config.toml
normalize_top_k = false
router_bias = true
init_std_router = 0.0128
norm_eps = 1e-06
qk_norm = true
extras = ["capped logits"]
init = "uniform"
warmup_steps = 50
schedule = "wsd"
batch_tokens = 65536
steps = 5599
Below are experts of layer 9 (counted from 0) of a mixture-of-experts language model. Rows are named router (the router's row for the expert), gate (a neuron's input weights, with its number), up (a neuron's input weights, with its number), down (a neuron's output weights, with its number) and show model dimensions 0-191. Each number is 128 + 24 x the weight over its row's rms, rounded and kept within 0 to 255. Numbers have three digits each.
After each expert's rows: a language model's description of what the expert responds to; "mostly gets" lists some tokens that are sent to it at least half of the time. This comes from a sample of Wikipedia text that the model never trained on.

# expert 15
router:124133108092093181120116125191149118146144136105115123123137108136094118130140089089140109125146111141136139121148067139109153132144115169148121147115051105137160116160118113099116146140087099172124143127109127159126136102139130120148154132111101178135142146131140152134120091105136115102138125085147118124156113099127108117132120123109088118120101127085153151095153096137147132106129102154139130113123131115122102094138079109161173131160162112114119086174173099138115120099085132126156099110126130143150127124106099110112119171192140107148114104109130194124127094115096100105
gate1:147108119118121111101095132131085100167117148139147152146095148123135099100147139092112162173122108138118139152138135135130092102099166139130169149134106125117127144117108120149115104134154110130118120091079160143083090130155134123080092133097115124139156108100107116091115114113154095125117166136172164086138098130145118132097117133149160171180157116122104115150163122103124168136114097143112081133143100120138068141098158151132131165104158169170128180143159098085108132133128134128139150156162111137114143110115157102148073148102142095119088156134106150123124138128140113149
up1:111105162142111112134135119160150152077143138136097138123149093102154186149141097104172078157111119097135115133137142128118143079107129123128109128121172126112157070117124115119152152122104118109096084124171111114134120129132116121129138122126148149143149144128113160143154146164076121070088149128101149106115114153130124132157155082121124129094135124137152142139159139135111089162113118126142102128116143143104144128108140081142108096110153075041144062121154123143126129099108131113098118067121108135136114132124138139117175121132132106087120138086137116158115133175129109139
down1:163146120134131149126144141130147148121128119143109120121154112154146162158118146126140115088129142106119165097171149152110103134111088127153087126188146140145140118137113104107140119115101143147121087152119131124184119172116133139117121142160138104144086102149121101142135183130139101096180121161090093142139108131115138119118161118116171112144167126114150118117123124171111151131093116152130159158127112121124115150119105143177101110129078115108131095102070152112075114139138112110139145111084175085150105121095156167161171132129132146120147099156131115092126133145091172175
gate2:153086142136107160129131172157103129097147136104134148107087096091134138105126084124108143092106069121131126149177139118131132126185128112050135149147157139119144111108132122152113172140101157145140107142172102089082092121126111117116165123087151128143164145140132125139165110176141116127136161130100118138120134146149125160160113119110106128107097147113159147114167093163143106190143142173143104086096154159120103128161119163095117143113122145110120134131103118106126121086137129105128113146119137081163122106139140144115093158127131148150125118158092104114149123127109127102
up2:139160180149148120096166138116136149127127091152102174142170115137163142156111128116113155114123089136140161124168115114127122118118122132125140164124141084090136146104158173117117136098142136173172119133130134105160113158130122099143139097091089128102189123083121131148139136160125150113101181100129163144111080157112164142108161131175156149101138133086140145133154143101112107108129084133182136115116116110096111142186171141135145102121130134144125154094118119140132096104129073163148152122139124141097133147125082158147131121118131140120149158155103130119170130153136132146
down2:181183137138155130163091140145144120117083140111163145086166121128162151138131131124104130153130118106140119088138115151177103163079104143130133142077152115149144131136134151101134126132131161155163160108129114121163112157131119114175178124133160112155145144146123116129132117130122116167137116119129097163118139120172120114098114125151141141139118115081179112112080142093141106170134143124145132139140135147114091146152098134156083118119150188144128101149164098118142156154130161116096149131171113086179113148135129113141096149163100130141080153105125156138141150103093134144
It responds to: Name-internal fragments. Middle pieces of South Asian, Middle Eastern and Central Asian names in tables and lists, such as Ab-ul, Vish-n-uvardhana, Bakh-od-ir.
mostly gets: " ", " Har", " Bl", "ș", "ö", " Al"

# expert 4
router:110110161113145181148128115129125118133084135107174104122152105111187115148104145196159093151144112122106113109111141146163088131117147088108087077138138129125107111126117142108100136150138117109157157125131113167149111129137137140146121114145121164119097152156139137116099098124130103133118160115138120117086123133096156121081108116099169154184138128122171147168114128128151104088133150128115084133125161099126146117129148116151121129139110107151094141093139141124127097148153120121109129143151106104125105070159127157141107179119142140152091161132131078134111092063140138168
gate5:139170137108123160114135167153125148127127122173130109181126143111172145138131136153121122102146129105115138157150163080126133144128133141136114165132136136150123116117145107127084149164135101127154140106133129111101143129169129165146165122178153125129093127163121130153153098123103113142150122133118128144082157211116155118132170144119179162090171147114111133118138127134115122141131103120156123150153112119101144126158123137132086163140095136143157138149192142121143132145166159112159136124131098106137176111136114123121087138104099156113172175135139112124107121102128204179
up5:142141130092093152163087110090115132148127135145135134141135129129137121108137090152110119129122105142145134142111137119158169138120125118152115124104114091140110123151155092137086163120148114138136155112073158167107096094111125125164115199093152103108093095142141091137162083138165114111121128148156105144080139159115136112118140098128150112147139107151111125149126106106098118103130143079135144168172123142119123135142125144144147091103044117135154087132133149105165125115137174132102109128161123118113106151145113090132131133145059098125126120174131137140132098130092135182
down5:118151138166122152131117111092144131138137129139133152167154124126122141147127104113129130142171112111094133108112133139148143132143140123149105155145082121118109125157125149130140130160138093086118139119065137198109131122116118126140073136153080092093145075123120116154135116126118119147129122132121119135100131150084121055139128101129147154122158137137132139165115136149139150096115111114144150155116107124090140119107125142058127119189115112110114130127106163115105161145182131163139122106139102076108141127121153150118118126157166104166124115086099142147127133172042131153
gate6:110096132134141159156118136153194124130075137141145153126106085154113118116136106137145110156094116146109073098117125164150085100071100075115114088125100140102147116177155121129135074121087111147134136130081107088096155108126137082088127101154109125154089116142127090104150122099121120116115079121107098128130130134114127153149111153134161130146119109163149133117139105137127097130135151125094100139101139139133127100131103159143153114144134106164168132129140108116130130119077126098130181103101117136144155102143094111114121141162129120159104169145117151145126101100165159141
up6:141124137123180118089134176108141142161128118142158088095116135154091169111175123115146157119075152078135071120150122156141124144115135106138133131070187155119164105151126129116149147093128099113128103084150085107110125113169145116127144108137100145134138142148128156094107165094151131134074146151139184128154119149082125111149137110129085087119126135118125110115072078099110126144143091133131118153128137174104106125080132131128141140172088137121123172124117139133148116081158143149136127120127125121118149114139149113136135132127106125108128133129137124152116118142093146177
down6:093147115154113135104122124118144144118126123118128143139135144173100119175163130153112102063151099146159170135133081120152129148134136135092147152057121140133120090156150135113135120082079117150121080092129124087122102127110140109164139127143100128133136083140164132119136164098137176130138129141103093125135140133130102137133089105121145155146106149137093140114111112131109116137117081149156114162164096158106138127117125146101155112197127157137135143107146087115081122096112113104117104119109124127095090115117123153149114144106181093085131124129103115091152148120147120183
It responds to: Music and media. Words in music, album, chart and TV contexts, such as chart names, song titles, reviewer names and episode lists: US, Best, Songs.
mostly gets: " album", " song", " music", " television", " Best", " Label:"

# expert 3
router:101112072065163115165160162164113093155170142102128112160155086113082105097143103135123125140166137107128198138129114148144100156136145173140136123146152110138156125165098130152140147141099117121092100153139130132122136093114108123143132134096139123132168131096089105115132122111091120149135098121138150116123138137112148104106176128186137144120134113105111166137159116142142137090154085127120100109170142129102140137114152148140096132140097116088155083108113153114133085145085107138156124095156154153129097092129144123129130144136097172135101088119125160128111110134119099135
gate1:138164119109135132148152149117139127155087103117165104125140143128124162129179129145092127110137118132120135125128167142123140138170128100173107142182157114154108159171107105168150130118115107154113132124118107107083130120139148133091132105125157096106158166120108139138190134146124167153106092140202135137141101126133124106121140155147094175147166138106127130119165141164101117122120101144126143123150091115122104121152153169121091175111156137113126133109117146173121135142078128141185120125149148078163144137116161179125110127097112182105111122122102137143095117118133143098
up1:106108155138148131149122157102140138114116111091156114100101078106126133095105116117150109121138128147127113085137138145160102155138141162132104091142183118097119153136091126083129129139126096158131134164150120156149131053136138100123076118144146130077142146132132106127102154123119126146151039115094154095134135114118136117116143160113139097136138116140128150105107132129111123134159108164073173126126145140120105111129154168122129145142161124121079180123101140176163103120118063132126147107114094148123117148122113080138107151150141119116110075101142109133134142148104128124
down1:122083175112165131090135140103105125089137133107144107117122100104093085135071167109147097138157126124170113122074163137136160068133100145080157138124111136091151140129149145130141111142113136135139124115134133115133097106137094122116109159132141133094133110123154134134093147116138107109135150140100138150145110133144145167158137104122104100114118159164084119127120093114124124109128157148089146096097127156115123165132125152093153117143098155176118112090148119131127097113119067107131153108111166128095138137141161084138100107122140046109148113136106124162173162117115136135
gate2:138121117132133168165186150165134117136135130138162099118073151100108156131164156130105147177189117138132140112149161101100153096108135128107149147119084090120107112192125114156107123149124090107126124103130116100171079148122132171161090132130128132122162127182150084142125131153156137160140095140100148143146091102137134156114145153123110113106115124088142120097122103098112123136141157147087125122127113124118114102084114144103110115178140123129130109150115132126141120156122081116121137131135163116142178144134096110101150120102082080092104140118139143102086150126113130123
up2:133148109103192129159128133127106138128089129143124072145117107100127141159145181116198116126087163090109137091112139122118126115141122106138134158109152133173114162147043154136136138117127169115148146089118116112120159141151131102124099152123139126144097184107175135123135172138100117067118113139108138141128137141139118146099123110082140152092121117153115133104112157160130155117155166099137085140098161131111143152137132111132153154088168158124142145139139135127128103127113120128110132136184106131124091099134126144113148121160160142145130139161125123146089125167114099101
down2:129168136127128071111138144134149102200118153122151130096134145116147137147097146115141096128189135133135108105124125125103124135147138151156122122096121160169151111103070156131159143093163120109147138109154133094162109145112124149127142093128095144105099161146133133146103184123148138136117139153101164100131106181123152126112143109133062125143140122206101086156102130124153148139117096155120122103162109104130108115179151131090116110099113130137150110102140121117072139105108078139126127107140132122162159124177131111138130145136154109135137128147127103146174132138113121105
It responds to: Foreign name pieces. Inner pieces of Romance, Slavic and Romanian personal and place names, often accented, such as Clá-ud-ia, Maced-ons-ki, Ém-ile.
mostly gets: "é", "ov", "á", "ino", "ș", "za"

# expert 20
router:105111126173112159162109119142146107172140125125078157134145131158100111136114158071141101114141133162110157117118108096134142124102145140120154143165151177138162123122109107138123127195079086163134116130115068123153129163143127140111135092137106184126133137132111136112155161131151138131110105113145090127159149109129111098125151105130107102094116114161170138155106119144136178108135109165137149154121119110117084137129148102124137117140109154129159133162138166143118073111073130121125130122128126170138124122135129105074110108172143148138139098095136144114159133103107160186
gate5:147082137089105134117143136184150166159153135116126190115102131104106129161127100101129100132151087093107077102095131128123141113113163119156130124121104141153141106123160150129108118136135145136183116136133142138139184112106115119161139123155110114128165124152109124190128099125114139132144106123088117121122138099152132067107096116156145141113113118106113202097166146131181141149135104120145116137104149106116117183136134127133124127153157136129127114170148142102132088110092111141101129120135122117158105128111125138092149135082149119158104062109130140129147120105074150120
up5:140108130154135186117079155094091148150143155125118147108081157155126118127135141188109168115138128136084138125112166123148126140137064186119157138141162137137124108113084120141130109137142123098119118076113162153108113143094145103157143142085179085129129100088141139152124132124157152116110104145109107126150118138154092148138149126119130086130106154099131151120119164127140096141089125176114120121129178103129117136147151119122146104139117147137104126148130141126136085097104140108115170088148117079111150143168144169100168113117106159114138117170110155142115116112154116099
down5:103164109091122126090091134133083129136124161100167132149112135108160107121104116128119105131130135133166143145099080116084116084139071085119122111148159115101111048105097122167127101096162141103136129145113121135117120126107121142106127105142160138118080147149108132096117138164123149146127140115143123152178106110083156128112091153152130135154105099105134132111175126128105117151144126103124150128121144158106115145141117153130132123130139168086114118142089147156121119124114115135130110124127182108142102117125048171078162155144133085127096126117104147128110135178143135138
gate6:103132077140115144140092118162109125149156164124104127111145117157114120144104145131121122141123158122126110137103102058128124160117077136140118141157130121116122144117106138132114119146093092149132130133074132128161111131100139124112153088114125119154150148096179125141135180096153136131128140146092098153149132150169122144151133132128118103104095108126125163108128158147154096152157118141098126111087149125154115107082119161106099161109167111067140161124091106092153153111146116120108157074151112098137101095074097079141166128118102154175145134137116118097102158114107106119
up6:143118157148093143125093099108117156098178108103098103142153128103114118137146180134130140103129119153149166114142106134180153111132150133126154092170147153143152174106088173186097148171102139103129145146119158104103151142116120151132125182120094136136131106120153107142136081096126084110111106134110098113124124128130143148136122166117121139129151112117141134155128145136165151164129117148126151138150133185114142096081127132114131158139149147088138092149158127107122109163128157101148153097174081100127113120108123150121118097116155115127132139178104097166131131122072101153
down6:121089151140144094106147129130147085120112069121118120096142150101144122143121085102127137173172124099106114107103129156129159122152087116099112134141093090147134136117158108054131103131144177153170092148115122102131108119110119142094114140077121118121131107142148119097124149187103122102119133147117136121120174104165116123137125132106127099201123103144170123108129150116186126118094115140133066103099118107117161140124086100152175132145130118147100144138131110138132148136122111136151099177106115140124120156186137109156111144111152137108105147159106113118129109123125128135
It responds to: Sports table pipes. Pipe separators and small numbers in sports league tables and squad lists, such as W | D | L, 0, MF, FW.
mostly gets: " A;", " 0", " —;", " MF", " ENG", " 0;"

# expert 16
router:155129112159121092149102129128112118131122113108116155116131129096105185181112100146171160136127177127100131134125136104141106099090109167152146171096120141098096165159125150124126110105120164136160138118129147052115157122090179143114143098120132059134144074096150138115147120157130121123115141167104171127097148136122112143169132126131125120151117110097119093159140128118093139108114162126118176104096110123114172138150146109121134134105109148128136126105154109145108188118156116121147132117068149121121136155123112124136135106150115067116122141139170140126159157154117119118
gate5:092146161141150105113152136124097107175115106093125120146121091130093133125129146178124148151124148153096170140121116113107147164109089137163135132154108164127098141107133135087169140135136160066131134058120113146105148159142147117127100133172078156135124150107115144110139093154106118133101126090114142105102076140141154092127098151115166149092112183105103119134141093102104144149151128157161128142147179089130132154129145138127159119110119135154112133106129132151115161086127107129141120095118121134145101111130100127157129086130157129147100140073159114115107116137108129175
up5:122139163100167120098062108145145092118157129152094118096089158137120160147135115087121113146131126136147111112121144137149133149179100101119112146114116104122116117146130135126098108085129101152155121123097131102161146125131159115125135135136177147125146122167110175097140151074149123163128119095136107137159132117127131163099137094124110092125136132173144094193085121135153110085156154126120124130131154058149154111115152109191123156099113116143135112156139165110161121131137150098110123108100125125128144122098149100121123183122131094121169125101108171139144111107116127167
down5:129151122163131151132142121124124127152126077116146143159162126110149130098145109165160132083111121101092136102108130116120104152087122083152112137136111134068121122119124133135121160154116140122136120107117128127113144085119156145102148139134126162109186094085160124101158096130133140121088102090112127107115146096136129114142150116108116149131070148137110165143118103097103141105120131164134131086113115132117111135118177152108140078101106113141152158105116127160106098112182110140156106096095150149134142154117135149135122070148100155202119121160161109112096134193111115114
gate6:130154132118156137154127120150147073156156103124118131158143166106076088128118078126161098104098144093079135080144125112126144123126132166138130166159100116103105113132156151136123131109135118144114114129137151110159132121110113116099166058099137067092129108137115134129078149127136120138108162135125164121143100127114126139085144116095101154130105120095186087100152101163116138099132130112159127128165146147144139128123075122137120145146127146095145145122144098135123135122148122109117100138087093140107118161126082110076149106136141142191127119133149130118149160140122101179
up6:144202170144132131119107103166131078125109133101112129111115163164104120107139110097142118098147107084103204139177147126138162112140126173103121149120109128147128121123113163153107156131105144144123116162141137099171101102142150119089133110176137126136103102144102097151110108138137122117122179096123111202140110115125141166130119093130169128154111147099151120125171145144139119115154150146147149154127158115139141151126137116097114073117123112125153123152137111156125155128146167151132153141058127126132126126095121126129135133104102146167066152138132160107128106114141131132
down6:146139133145108175148156135115118124139084145144158087119090120141118096110087181118121116105127111075098159122138144181147139132083123155137077099136113116149137131107120165160124130162155084160116106144140118175077169107132116146146094160118118152115193127124173122103115118117146125141106140128135179104148147119128097157096141128135164189118127171126119153128141159150081116116124113152101149122096115109159130082139108151152130158128126163140100095161107178137123098131124129157127138129104144107110107118101089140119120132139167126128112117114152099146116124119092126125
It responds to: Common head nouns. General nouns ending a noun phrase before of, in, or and, such as years, time, season, member, team, government.
mostly gets: " years", " time", " season", " player", " member", " year"

# expert 0
router:086125142173106135146142118155164149091147117165135167136129122146116110151135131109129091164160140128108152159107127158085180160148097144121123126144161118103110153117117143144075135123151148070110098098125122178177133089115129113120107128144103150141146124169141128131108099142094093139074132107142123096094128148111140087109163149108153148094137119157114124134093092127158120144198099093125132140104171110111109118158096122106116134117149134138135129122119147145141116127109123136136108106093103101098082089113174140096151146136152125161134103085152115103146160149123155133
gate0:114156150146135147112144091131135116126142159100127133127113105151225124130142169101128114130090138109130111204131152147111131164134135178135124151099124113127138121166099147118121099135136124112122132083128123100111142094116130139109135132104053156097177135140154158118163153119181128121103129143117123152177072153112160104117144129100112105131160126105113144102139130093100144160114172100108134149093138167144125139124097099128117103117123144141116118110161115142128143148171103124115110125106117116168153130169110172119117100145138107097109127157108132153079138147121117160
up0:108146112124158143171100166114126128148147159129106104133144145106131138111163124132138141120120138116120125152124144121126128136123095097108151158102084110185101037106157143091141162112121126133127135086124139098141089159146168127157107111128162123164138157146134118121137083137133149176129134125095131102064085155138116134114110098119092089147156167134084144081126162114163102105140141147122163143151125127152132120143104144131140161089135137096105117137145130110117118134132121094106127147143114118101122133119143086129106131118189098063140154132088133150119127136180099114
down0:170130117171107122139120130160113172191142098117146124107134119149196105129131133136115105146153152115133104133135159121144121129112133105164111161152151132104153119139102138157096111131115125114096152130105121105096123108116157116121112131121115147102184115167156117135115124104169105150135114148122155165120096160150120101143189112122143124153128121148132092171188107156153152127143111161112119116124146152109122146134164101077132130141121127184133134101171168160133132169074112116111170141100122100140150130134106180140102109110138137145137134125151167154087127154097113178
gate1:111147173111072124138153133171172147143156114137122158120192122137125127127182095186118153099123131101128108165157132122144167164083151112103118144127155138084158084152133170132093153129117139159131163158096094139121123154141066150137087117131126101128136122162119141114110129148129111133114138132138129123123143141147145113131136151135170132136108114175120120049108142135148088119136147142159112107089161101152112119119091176112147121083120130119110133142094141084142145103125124141142132159101118083118131149132086142144122098123140124154127137167126133128091156118105129120
up1:117134179140097129115152126114160112119118089153158153140141142103146131133113111140158178086105139141051128144164134117128106070138111162127122137143100094161112144104146111167074154117087098093164192184079157116140126135085144152110101139108109112158125140138106142150171130136138147134136115121123137118098115138141181131149160148157146135124126118132139158112148142109114117118149144116115146121115167168125135115108111145113075114146189122117100118098118124109115084136130138154116109097136100144126139142112118103142123104104101076132101163169151105113119142125143106119
down1:121142101151086120121089070138132155123117137090115132123143063116142125136123116100138184110154094078124180135137114142142104111146114112099099111145093151108091164173156106123103121091152139197133123136087115136127124089117127126110092168106138114175107111138125130160135134082092123120154147134092138121109140146138113087133117131121164103102134112131123142153189139161098123096142106134125146137114128133141153107144156115176160132113095152158104130121142157113146137156104145114141115140124125147145108129120142097166103104158144122074159105145143130102127111090178156115
It responds to: Table cell numbers. Numbers, spaces and word starts inside pipe-delimited tables and data lists, such as gene bands, asteroid catalogues, score dates.
mostly gets: " ", " P", " p", ".4", ".6", " MPC"

# expert 22
router:115098110112145133112138138145154138141090134102164116099128131121168116083098120134121147130141160097106110083112129133150116146093126078079115121103113120165110154099139121138122122150106086128151148125136122148180084149136117116148113120124112111114137150164075128102152125106100133192143141117131123094117142130098148096146103097140144143181144149110119193169113176133162087138121146121127096133121150126122151116117108118155156114155125115128100128122104127156108091122120129160141131105181122145143132146159095145154097165167129132120075167100113088160103154076160129152
gate5:096128142043097145084124133121107137115161103168150124109124084140154136153122116139133143126130139131136138143121136172133145115096169089101123123122127130138097125094119160176121080103101152127144131123138087146171136169110155137103133088134080124123104155163160149092141107130091071162144128132143154126125117106132125106142108165131142166141163145125112143147154118157113119147132138151126082151101154123115126148143099134144123120117150139136188103123121116158107129139114126108175141128184122115142153094148165137121097122188127121129165157122121116170132123096180110159
up5:140142130156119134140120107118159127137124114128125156131174121127127132155144128099150123151149153141114154117095144119136126103147136138077110151123096126060147104148102126158133089152096104113157192094111124129089124102113144124123090146118116132146141136090124101155074149121134137113113114103067127141114117080158154075095108140111142123148148080151175107148120112172171137175118167131154135120178127116102112124140091128111135147154100121144155131111137093126091112164088155139124170122182105104098120147137124115121091160120080135108153140142133145147101133138172127143
down5:112111101118160156108086136090167123142102167127115117119140138125184170078148143105093168132122127148083179151162140121134128162076148120124137132139128144087107135090131137167147153101168139157147140097120111111123091149129104124128127102096119113153126132143189147167151109122095121147160120142141129140097124098132121132144117133180137134147118119105122136138100153141102088131110141150081129118124110139170101100159132147170122082132120100101135135100104105122147105160176124139117174131165107104121102146175123143110084112168144129142124152117074136139135119124119105166
gate6:105162110125147133109178088132116122172151145124145143120071120161152156146157130104104120081137146111075154150123171146141110119156119144143125128059155165144143136145119176151147140079157176166107126149155100129098116138136162141128110105157105110114055105144140154128109129119130129126106120153142119163159079100125111111124105144089140118132123139101152175133138123163146140126119128109114146107110105159118122134118113163131117117121142100133137149152132171092132121140140100159159158136144108070156120146134107128084099143104130102089132147174123095157113133101114147111
up6:106130135153160097147129102123139170103142131167132143095121079144130107163086149149113151098137126123129129110158203088165119108092098149113118116148114140136106142136089109123146094123144146132133156141129099126140113126135110098140105149175177068121165117125103126147102123164144164140129147144188123148145123122124141142132132105142155149112122130128140131088188139160136127149122159149125134127115104154109129131106112156174179111144174189094115150128127158116115170112128151153167113111085106118097135088154146140126141127120129120168159148158153090151108108157117099128
down6:090146140141143167129170106131142143143067129155121139143146141144106126084167123092129127071154091127149135089174120165166079100150135114123122109144104103090080141110140124138125078152111110122121151102136108170127121131128140150119156132156107113146134155119134104151081128100138131092128115057129082139163131129145141157095103135142108152102107111121150110128118137105082139106158113171166101169118149144170130186097136139106101149140146154126121113113160119139125091145136121164113098128127154127126158139150149126180139149156133132105105127143097123173135144153147126114
It responds to: Titles and names. Words inside song, film and cast titles and personal names in credits lists, such as "The, James, San, Van.
mostly gets: " \"The", " San", " James", " Van", " Robert", " Label:"

# expert 19
router:130139148158082110162129098114150112134082147151143147068156171128120148110124141086129126128108103167108129162161141128111116134144140164112131164134135135124159119142143139134076122137090157145127167139148120104144176150155130120144133107147125106147115115127136161124075149145124126106117138150157176130137112095163105108163205098146135154130112085138124111132144082138146148104124139157181152155130171163143140165148121130105133140142127164145131139087140122124116199107113138128109129122096101089154086132109156120100127123159134127158176119116179148137152129153118139127
gate0:117135135074151115131147138130105138131128113096146155150131102162131115124137138094105116175105166089137134167171143157103164120119108149102136137121113144095123116108148103107120117139137147113132154166090152078097106098114105104128103114126121131150121132106135113131138123118118099106150116170148102150096107151093135130124128079123109144186161155157120139096109142089106101117138103095142144108187114083167144152138152083137125145057104126137125136128124118097131133139138142107176103136151069103110139061101111124072124109134143121116095167126135149120129142163111152160
up0:143134152155158119087116157131090092133138125113185144108135115149111110123115118117092114153169180107140139152102146138082094124144111076100148167100115138139135108108114131151111130137133065105117095111093132144090085125163158114120119069113111130144117123107117121144069153152069141147124139123135164150145137124121117109158125143101124167143140167151136125121174130085116119135149114128136135108154165136139134163148168113126127117115104153090072095136116089129132113101136109151095115141162102145101107089118155171119102110152135156136145137158102137099132101115147104160
down0:117090112157134107098098094139122144159127107171074088105140120096165131082123142124127127112149135198122131162105154125056117129137152092147140136118167128162149085131103114120084132136114131154117062100111121143129142104117143128139151092085128136107133154133132109147137102096116120146115133098109115160105098100091089112147173096149111143107101103153128128147125125100158142123150116135117116108092123181179134132110141115139176153093134160103131138128123118103127112121117116112100120135154102080101145133164109124140106160102110141161132124108160119144133114153076096131
gate1:079165161126128183136112151160171151137124140153127149113153121142112134114129141148144135119136149115106158146115163137149114155117142204111140162133117112124129090130077136127149124156110166116101095163127185099097131141147181106148104137163156154149138123175105146104129131131154147180136126101139129157123110124154135106121141174124148124137142145133113113107080129122120111110100129087118103132100130106111111118148097131128142158137145108155131157170164138090119135123143104108133095125089060115121135117106071106148148139129136126173111151117182116127161173151124165135
up1:076119097127122126114132132141167106074133126136151094104123104152135117128133144114116112119134123127151157132149123084114130156141172149111173152172118079123142177126103091106150136103169138147136127141125113144116141119127120135122180069102152134127131161094127132134121149121098141122129142127081163134177114142118107157148125147164167100120130103124112155149159117103157128127088151169118113080148060172174099124148134107146167120126085161092107142122108145142137139120124135124109142113133172132122141178107165140116136138133131107090103149078103130173130145117110174122
down1:101146142113119124088176104161159155108113099164118134107093112078161120177119137138094117119127136161158109158173078099126169126106141165135138162137139112156143172136165131194133146121108095134126090131145113156114138153112144122123140142068174064153098142111122146134113125152148103122117148127133101107154155125132132140143139148086131117127096123154169092146144129146128152123112175141162145115099155160117116127164144151131102105084102125123119128100153147109143124106119105152123098160073124150145109147136120124108104145171124135136140151144129111118138179177136131118
It responds to: Quantity and position nouns. Nouns and determiners after the or a, often in sports and demographic text, such as top four, number, ages, beginning, each.
mostly gets: " because", " number", " each", " part", " what", " those"

# expert 2
router:137132116127127105142124130102123111126161138084157119151126135127167170162129115141122145129132173117082156151116153105155119111118130124141142160116144128122133166197118133126143136112141155174147181126142134123132106114115144142084129114108143111102154094117103144136120111113122110148127117191153183150143156130105119168143099107117169099129093109082077139129087114152153103082099162108101115143132112129135169128181167117133139146116079112118120084089143119133105142102146098115113132149081155147129100157128080113155144107130102089104098179138111114145152119099127149128
gate5:122201146130134118088117113137104127126149123142083105138097116109115120115111146101169129110093116110154095158132133123111099090125137133139138173154107142102131126139138115138080116071178133134152079107151135121162163092120129175099126115108124164107137090145119139133092130128089132114109132142162169140143076105137128099122178167127159131136143133119146121115121147147154131127103131073123092175088118154141151141114107116156133109138131125117137101111151083135121163111138159113119104134137177113107087121101144124153151148124114143088153181151152089160125144168168128139
up5:166110132143160129128115087157130123098141114098112105173153122112144168145118146131147175110082086182158089120141148127165112102114106127125135136133125118092135114110154129107104069137121159114153078103156090127124148101120128114143135122138119108104087127118167128106144112163094115108122089139150096101119094116110132126103134152117155107111129144117150109156160166168102148141118124147117142146085085122136122113136091143154102112091113139153099135147160105139056118146096122134181104100146173160113126095129113117143144125108079165080110162137114111129120141158142151127
down5:160120128143142104177128161087129124142141135145169164124101125160151149156130127144106128108107127082130128121119119126095155180160124116126152112128162117139123115124139150106125148096113123093101179088093126179106121115136076115124113094121157079163133140118120125163120143146150127136125151133117130142139177144140119206148094074158119120140110106130091118106089104092135130137123121118166175081152129136128142115114150102183135124158126099131119123096125214133093132099121109125149132121156132113111142140161134149106117124130169119172114127111148119119166128094159134121
gate6:112109158105155107142119156117131139139138148124104129137130082109124122121129138127101133111102121183121125177143149125122121160098107114138124124121126129169131116158133150117150092116106122157143134128138107140122152147146090136158124143111149124142111148147146116125111149108175103075124131150156119116163146165159128126061127103125141161134166080099128070123116133145133156113136156123144160120115129152097102082129120115122112149097108136164165111171165118114121132161111149122118174126131152103136108199087111085141150094119164161185106153129145183157150099087171162120
up6:129130148138113085093102133135143145149118095147140153141141147118138112106115115131098106164136105150142073082109117146144169112124124161116148139127104101155090126152135122129120140150109168136083086126162107123123155126094118127120127066152138138153106112132136113082136094154130132143143107127131074135079094118110124118150146156141105108152135145115150139155085116143109093160122108157110112144158156084129143138133114141092152121181121163131161165149101164103097109102099100169146119114148121141140154098154137151126146130101114121123141124108178090134071161181080104096
down6:140145137139124164101094126148119122141119140154087151081149109130102117091157140101124143132136130160116078143140106082108123124157130093146111174144149170125124138149144086140102166124139129135127146122127121101130121126142104171097100161146118107168118161099070166103101185091153102100154154136116118123129097165134092133165135123150163121132125096179161111114133116157120115137174096129139107110132186083131136148144120185119122114109102112144157171131151142101118158138146129119144160166137103126169070152123138151149127122167153164137127127125154127154148151099126138130
It responds to: Subject head nouns. Head nouns right after the, The or a possessive that begin a clause, such as book, film, album, species; also pronouns he, she, it.
mostly gets: " film", " album", " player", " member", " company", " species"